Below are experts of layer 3 (counted from 0) of a mixture-of-experts language model. Rows are named router (the router's row for the expert), up (a neuron's input weights, with its number) and show model dimensions 0-127. Each number is 128 + 32 x the weight over its row's rms, rounded and kept within 0 to 255. Numbers have three digits each.
After each expert's rows: a language model's description of what the expert responds to. This comes from a sample of Wikipedia text that the model never trained on.

# expert 53
router:137154140092079108156106144113152180114156090186102089124176059103074083119154150076096185144147165140124102113138136163151112127167118142153149155079115113103074100185097117133151167097105152105133172193140162057115097083088101165149147140154169110155094148094156122160141103116146107144160136160141118097087158099092153118157131118162152087131167151082109094079100089121160178093130
up0:149154202088129110103130136114134176118164083115133102135186142098090092141085120107106165171121184140155080111115148174164111182155118185125188150064122092131112103170081201120155150123091161079121141147153177094086097128088106160149201164164145054202107100089128118162096080128143083096137130173194102183122157063149147102182127115155160142132085166128123083110078126078114134090165
Word-start fragments. Short word-initial pieces starting a longer word, like ind in indicated, p in pH, st, pro, plus spaces before numbers in tables.

# expert 33
router:168175160080104121171091084117157181142146087192103097154178087065089075108111128100078180142139172133126104125138147149148088165174085095169160131084098109142099104176134149150149147098122172109167113149156176068119112108094117136151127164179143092143097127107153115171150110107101113094116164155150091194082201115095153121162120129146136107139140133091105116104078082096149144101157
up8:128141166168119132145088082163139140133175109183079131153128131093072131092163156099092133130135158147149124155147176200149068124118087143136141139110149130110082128142126093160128174119135150112153118137087156087057072094141120156135144231161180109135099142094149155103143129093108098159183194159116150079133167072138154102191152127202138126196150134091134151070097095120134163102144
Word-final name pieces. Word pieces completing a word after its first letters, often nationality or place names: G-reece, R-omania, F-rench, Domin-ican, Gand-hi.

# expert 50
router:171164140104076143168115115063134142103141040161091102150178099111059102109073148081096204156113182139114093105122199191137122163136132176155178139106079121131081124155112136138149164121135136102147149145136180102098099093090105190157147155147178119143134116110174095182160136125105117134135185137170136132089133111124142102140130130171139107140153148092107107115090072110174149098167
up0:120168160098087124144110098121174160141146107184108089126158075091117117123136178087122151131136170163116105101172105163147083183167083117145146151087097095125084103167104093133143158146081213089136153134159165068117111093082097137194134165196159088159111135091119106141135097077169118114152136169151123125094174102064182103178138104164144081113137130079103108095086092104144178075122
Closing punctuation. Closing parentheses, quotes, brackets and braces, often joined with commas or periods, as in (ROS), (3rd), 'Drift Away', (1988).

# expert 20
router:141167162101099110166113101117156196159124083168083105141164102067035101130121141120093209141148185143116089119151133187138092147151079123153167172081082086121072098144101138155128161086104161109145123118151150075136117103107101156130142139158171130141148124113103149170145158134165092158149132157141104139117153128086170126178134120140160100172142163089105096089079080119146144114145
up0:138149154107111123158080116129145128099157079145136117161173093103148114083119196118107128144113162166179140067136152142113083169194128139170159140091120075100118099161093134172137167149102130075115156163133168104099083097101092143176155136192133105164115167107157078163140105093114112139133141164173122104092144101112155102175182075155161089141169177104092129116126133067114170077161
Name-initial capitals. Capital-letter starts of names and abbreviations, especially C, H, K and Chi, as in Sigma Chi, KOD, Celtic; also alt in altars and alters.

# expert 31
router:143140158086093102159098116093151173126138089181103095150176096073101087103135147101078192155138180146128074114136139183139062153157086145153162160092079093098085097158121144117121168097108151102143143150153155071111115117099107150173153162159159112149115131111153093170157125103129103105181156154149131126098186101095136133162133107163147090135157167083097086091072087129153167104168
up0:145142150157091102122080145103137138135147150135089136150156093138122140135092210115146166157124151177109134076132155132179110162128130149169139129114104081130099077119080106170138169119093144081127146135170127101103070069126042166105145132146118132143117159125182178202133146122146125179101158142160184107115130100131149126114148096148166113139135174080100140075125109107188181104111
Table row pipes. Pipe characters opening a new row in Wikipedia tables such as career stats and filmographies, plus family nouns like son, mother, parents.

# expert 66
router:132162126128124111154084137145175173137132115174073125143158112070131113094136154051081140148160148149104129119187140143134113152138104135140170142091118121101078089196117121156106153117093201103146162181123175060113096132128121136137158135187157089174137115098100092155162136103173119181190130153154133065106140125114175129126151117160144084128147127091124148112075083106177157106142
up0:185093165121090183111099107109139144134158103172178131179134162102112102076148175094089128148099148148114092093095111127145114165178142143149130186084093086190089131136115114132211161148136167110144168193135147103098098111101084140157141148130171163162106153159133117144102092070122097093121181147105170139074175072107136137183091110151155060161123129119086120118080072112148149114138
Lowercase word onsets. Lowercase first pieces of common words after articles or prepositions, such as par in paramilitary, m in moist, fe in feudal.

# expert 5
router:151168147111102101182096103109161180140147080193079105144171092070101099077133146101079204142131180143118092138125153166134092172168103148163153151066105105097091102181143119137129163097113146103136140160168153085119112084103117188141138144139179105156115149120121102148157125095125109100186150135176123110097167099085152120128143089170131119161161149103089118098070099119134149110136
up0:124154133125087149115086123097186165114157089183150117141174114043120112116122170117093145141139134156127108080164135174121066157166058125156139173074087095122082119170086126138145164128083188104156149155141178089121116124097107137136112186183172126169083126089150149176150131144168087177158151169157138132080190105105144107171142096169164099130118127104076091079094110099150164066162
Locative prepositions. The preposition in, plus into, on, around, within, throughout, after nouns or born/located, before a place, date or work.

# expert 42
router:144163134092084115160110135116145193152149093186113075151161095060095112120118146103068184148112147141105111114135115181139101130157084125185158146071085111103083113186114141178137169100099193113147166131163164068115105109097110129146142122183152121149103134065122149170143142123137136123154143140152133113096150116081158113170128133154138079126186134105121099069099090123144150102156
up0:152147156104064155145086182092150130119130098139075122128170075128104088115105170082117115136123192188132107095143168128114117155188161142134131165038124120104113092180097129185164155128105151084150196184137137095121095106154127146173218169178140117125098187101159101161129152119136121069152148179136166125102148101114126112138137126151165121127165145053101146152100107106177111114105
Rare name fragments. Word-initial or mid-word fragments of uncommon names and foreign words, plus spaces and digits in election result tables.

# expert 37
router:139181121083064111158108104115153161139181094166108078136164063101059117089082164113119196149154164148141112105149145198143087165169105188157159143083097107091106131216104142156119166124117180096133164154138145071127107101088120166152155152139167110137121105078154084163168105102168113120133141163163122113102166081078155109159143102164149085154167145095118098074099131095153146111152
up0:142142140075167063162097114105113124126154135139097087150123149123050137096133206122154124144150119110140143091168161137117124150125131171157122116131144137118123122093066139180143138093105127103139179145134141130166111109105098174193161142125153093107122107104151172142121097023139118153138102196131129126113122074112144171129173102167153104166050163121057121084144147119142118104076
Mid-word pieces and digits. Middle digits of numbers, especially 7, 9, 4 and 8, and word pieces after a stem, such as dro(ve), mur(dered), Araf(at), phosph(at)ase.

# expert 60
router:114148177093082143150120129118133223102122105191084125140163082078090093141121150088126175143143182145114092125146160185109088148170115153156164193121093111125094139181106117110119139111093191098143128119154126086126082128112113150168136164168148107141136119125158135190142083117158110156152195156125154117116148085096153105170115114171163086164148137062127071101116068112154158107166
up0:135169113122132083186094122125189177116138052145092125129147104114068084070101147108124157132150133180133151108149124075141083168140077155131146165088108147079113091163096167147134165113128174104179129162134169054105121057092089148176129191180164125132129139094177094124173198083143116111168124167138104150087161118148159132188148063160189092134129191139094165095101094091143123122128
Capital-letter fragments. Single capital letters or capitalized pieces beginning names and acronyms, such as O in Orestias, CO in COMUS, D, GD.

# expert 8
router:136178178098062107162112109147135182148135114206099126155143063101110143133105144109107148136131184167112142110155168157103108144170119151161142142111074110106111135162111117126105148124093190096137120135155141076104058087086095144164150151162162096143128140106136155166164106128139104133170167144156160133093157098083154105164156088146154066145161152063106108100117075104152132112150
up0:140155114096134124147087160129180149108152068135099105163189083103108104079138170109105170141146177134146122114156091158152098159167104151130181150049105073129109124163090146160155187093143148101118191166136189082108138095127122149168118166193170123154123111114148095131113116110123098136159133175184076158099168080137172118153137116165146084152134144109061095080077122094143147073157
Capital letter starts. Single capital letters opening a word, acronym or code after parentheses, quotes or headings, such as M(alays), K(MT), and minor-planet designations like 2005 S|D.

# expert 69
router:158144129095110127133115143115158188154174093178115107155158086104115077120123163127049164139107153145139096100105136151154077157179119183153131161075077111094077120163109140159132163143095151106173125146155126114111104105072113159153179165146162090136103157056145125178154076108141070100161175156123076092108155080069146151160154100159147125123206176096099105104057112134149147119145
up0:142185144102096113159108109107173171110142089183098084131149087087087112087095158098133163136170162143132116127168145144168111166135081121163166180099082079133119087170100127132141171088086175093123177147163171067129106104142111145161108175171185112171134142138149145152156145104090120160134155190135164166089170124122189084167142113170154076145125127086082082094146094098136152088173
Line-initial markup. First token of a new line: table pipes, list dashes, section heading === markers, and sentence-starting The or During.

# expert 47
router:144161151109090169185082067109172172165168092154139115146158127079113106109137161074106163138164147156133078126154148206121114151159063166177154173091100126126081086135114128109155127115103172089150151122156162096116103101094079126164153174177160117134099143109132134177164131096174100185158130165211137094104169123102145089183153089152137098158121128109113071087093091136151135104129
up0:176171140040139144103106108096172148100148080144136113151175116093093087124114161112105168173139153106109104124102114165159092160173126154181143169121090074169106160128117145154182159097102129109092216145139177092123094066117090184164118128164140111148086131119153110140114142093129094108161180172148132151099153092125179114167114114175154123130167175132148125076096139145085173075170
Name-initial consonant pieces. First consonant-cluster pieces of capitalized proper names and titles in lists and credits, e.g. Sw(arna), Cr(iminal), Sal(acca), B(rick).

# expert 57
router:157139160082098112154100104099169219144134070171119092143180072078090094098138146097099200148147163146128115109146154171145103146166109143176184140088079115116088095172104105143144139091111164078129163159158179098091131090100114144144156160166164092173107151102158122167127126112118108129147150166139099132100159081105170116163159111162142104172178157090093101095062108086152154100158
up0:138153122089114154115132097143160165137111096169119090122163127071114109118089134102087164168123154150123128103128145169124074172169114180138138172113073111146105117140112172173143167122104154108120169149199164071095073078135101165189155188162186101145117186080115161148133149080146116131164149145129128112068178106136177090172144121194140085108170129126107093092101077097122175105145
Combined and word endings. The word combined, plus adverbs like today and subsequently, and final word pieces such as Lar(son), punct(uated), rele(asing).

# expert 28
router:147150148121061099140112076153141203102146093156104101161175071085071070120132137077108164152121152158138087117177169148134096145161080132176153137102080106107057095230107110149112146108082168096201151134146170101126079118079108165138134156171150106148127106074150136192151132122100120119168149142152114149108177107082148133162124115162129089133161112090108122096085104129134145095153
up0:137168169131110153151120118123163143156107100140143100149186094084105149130094174079108168143119185161119164085137121147138081162145117151170166130102132097142140104131069108165150160110109145072081140158138153099094135048127092145196172173161203088134121183136117108117148119055153102182149146179154150092087142122120172084189178128142123066176138150108092065111105077092175168064173
Short consonant word pieces. Short consonant fragments inside words and ordinal suffixes, such as th, st, nd, f, k, in 16th, Amherst, Stef(f)anel.

# expert 67
router:137172159091098077156105102105156166126174104182106100151177072076096092099131156089097183142161163184124118118140124173140096147175111145157187165064096110121084109197116114147138163100116157109148154139164169097112106082112095152158156154143162104150107133119139114151168113098137110108154174158144131124101172100070144111162126097174139104133164137087089078093079087118147163116153
up6:141186135098071125136089113087182165126142086200104115140187084076109125136096166085120131157123152126118106093130163172146081177139118151188154186109076100112084091143101148125136142112079162105143152147169152095122076103105099172165154215167179103180122138098106101151135151122138090133144131175180141126099153098099182091158168110154149083103148184118090106084093127093157143095172
Infobox row starts. Pipe or space opening a table or infobox row after a line break, as in "| Date |", plus words such as full, both, all.

# expert 7
router:140152144112101094148099144137151174133155080165111114141178064069098088085146146103125153144111152167135060127146151144113084172173111159183156162075094107089099093179140120175149169113098145078155148132131195106125128095102126155135149127160178123148148109103134093147126086083120137114161155143138128147104141123106146084150132139142155123144178137072096141109074098112147145117166
up0:156195158096137110138076094104156179124127121144066127159167062126141132104079133118101145128146154168095124123143137168121073150142094174119137145117107134096088103175064135119139184123128157069123143185162180102102083107121118122173176168145196132125087163136148129122129106107136092162139154159157081113112176119082188085174120116162165112166159161111106103094092114124146176063139
Adjective endings, determiners. Adjectives and their suffixes after articles, such as -ical, -ial, -ual, legal, same, other, early, final, public.

# expert 36
router:146161157087091095140124152159152205099176081161119118141168074043100076085112146084058145148151170153144084129170145138125055146151107137152145142114087103134081101171114120136139152110112156105099145150138153097113116119106119189154174160139178129152118110118098108173162096095177102159185135138143171102104170113089142116149139117156157097183136110114108127080128091124135149099126
up0:150156140129123136156104111088167156127170066170111081145160118080099128113103144103138161154110192159145111104139139162151090175160094124137164146056102111127115090136091170147147145082092187084157163144164180075101090099126100106168148183210174069131096150089151148153141160105097105112130144172151136151073163122110174131162160115168144098127150173100094088093111073099127164108139
Coordinating conjunctions. Joining words between names, nouns or clauses, mostly and, plus or, but, &, / and score dashes.

# expert 4
router:143166147112097111147097079103152163140144080178095107136196070083082109107097138093094169155135195130115056114131133170142089159141141128138175148078076101133082100168105114148135178122094159095154160163159167097121109093096112152161160156153171102146096126110160105151157116120126125125166145155118137138114172113099152093147113104151177111148150137098100110122077076128149156083141
up0:131118182093075112161078167100147099105122142092154110145195150179181129168055187090159096118130157132116136077122143098144087120112150142129142121140105119135114133118095039148094185128127141102113126145129159123094030152129095183129097107163106115127131107152191086141121138141084135160139112177115110146126156105152146066111198081093161119132196176143111119105119086089161127121127
Transfer arrows, comparatives. Arrow symbols in footballer loan-transfer lists and highway route boxes, plus words like found, other, this, than, lower, considered.

# expert 10
router:151161152081085107159098093088153172151127099169115100165182095086086082120115147123069193155118156135131110133133128185146088168146132132140164154082078085113094111183112149131121171102110149127128159164174161081121127102126128163174170134153183107126128152123158128145155135110101115126149153124177132122073139089105167113136136101149145101136145141084103093094062085125138194117148
up0:131161163131112124136128100119160152093175096188131083148190105097106107078122160083101154131148165162168090109144155137110090166163106136166167178111097128105087099169113148139136133102069189098165166130161187091152095098100122122153166186195146089161078084107137164169159106121141104137132136169161137166097181111073144101164138124165131090180121159088093128089109085131143132096169
Spatial-temporal prepositions. Prepositions of location or time before a noun phrase, such as in, under, during, into, through, within; also digits in sports-result tables.

# expert 17
router:143162162102076092140105135164193200106142099163110064149161079062111116050146139074119145154211152149147063081130138143103081144153101142169173159108076103120101110184117108155133169127120162101140161135133155076101132076124111140156121153142151103145119128098164104144137184070137111123191137142159118163113152097116148116138165110153151074119184123090130107104080075130160145091169
up0:129168121087116123153120099087121147156157096187117135165158133098115096132120183097105161154108166153093128117151155169160066187157114126172139163098086110127098095157101154149133179090100181086103167167156151055104112097105111176184173167165162099163113139080113144177129105138134112156152188175154129126083174095073173116159138085158154106163126166103074087080124124096128163088131
Adverbs and quantifiers. Adverbs and degree or order words such as first, only, not, also, later, immediately, fully, usually followed by to/than/of.

# expert 9
router:165131163083086098152110121098157171139165083162102093155152098077090088105116162083080176140137164147139112089131149165124096165164102160167161170091105108114073111190099115135138149106101161104133154140157183096111095108096121154148138135163171079157103140099142130153157126135124108129163136164167119132087190096095175128159136125158141088178171134088108080090079102095139164107154
up0:108138071143043161104207100115139154076170136108156076114194129106101105121096132115134115151088160088091072129153115087093147124127054135114131189072091107111120143157108234161105145112163157079142113091119167125124118151178150128149146150187118098106143189177114162116127159096146112162117145119125086126154163151093163103117106138124094161104155116118144073114152083116100147134135
Mixed: by, won, suffixes. Commas, by, with, the, won, word endings like -ators, -wards, -ated, and single digits in sports results tables.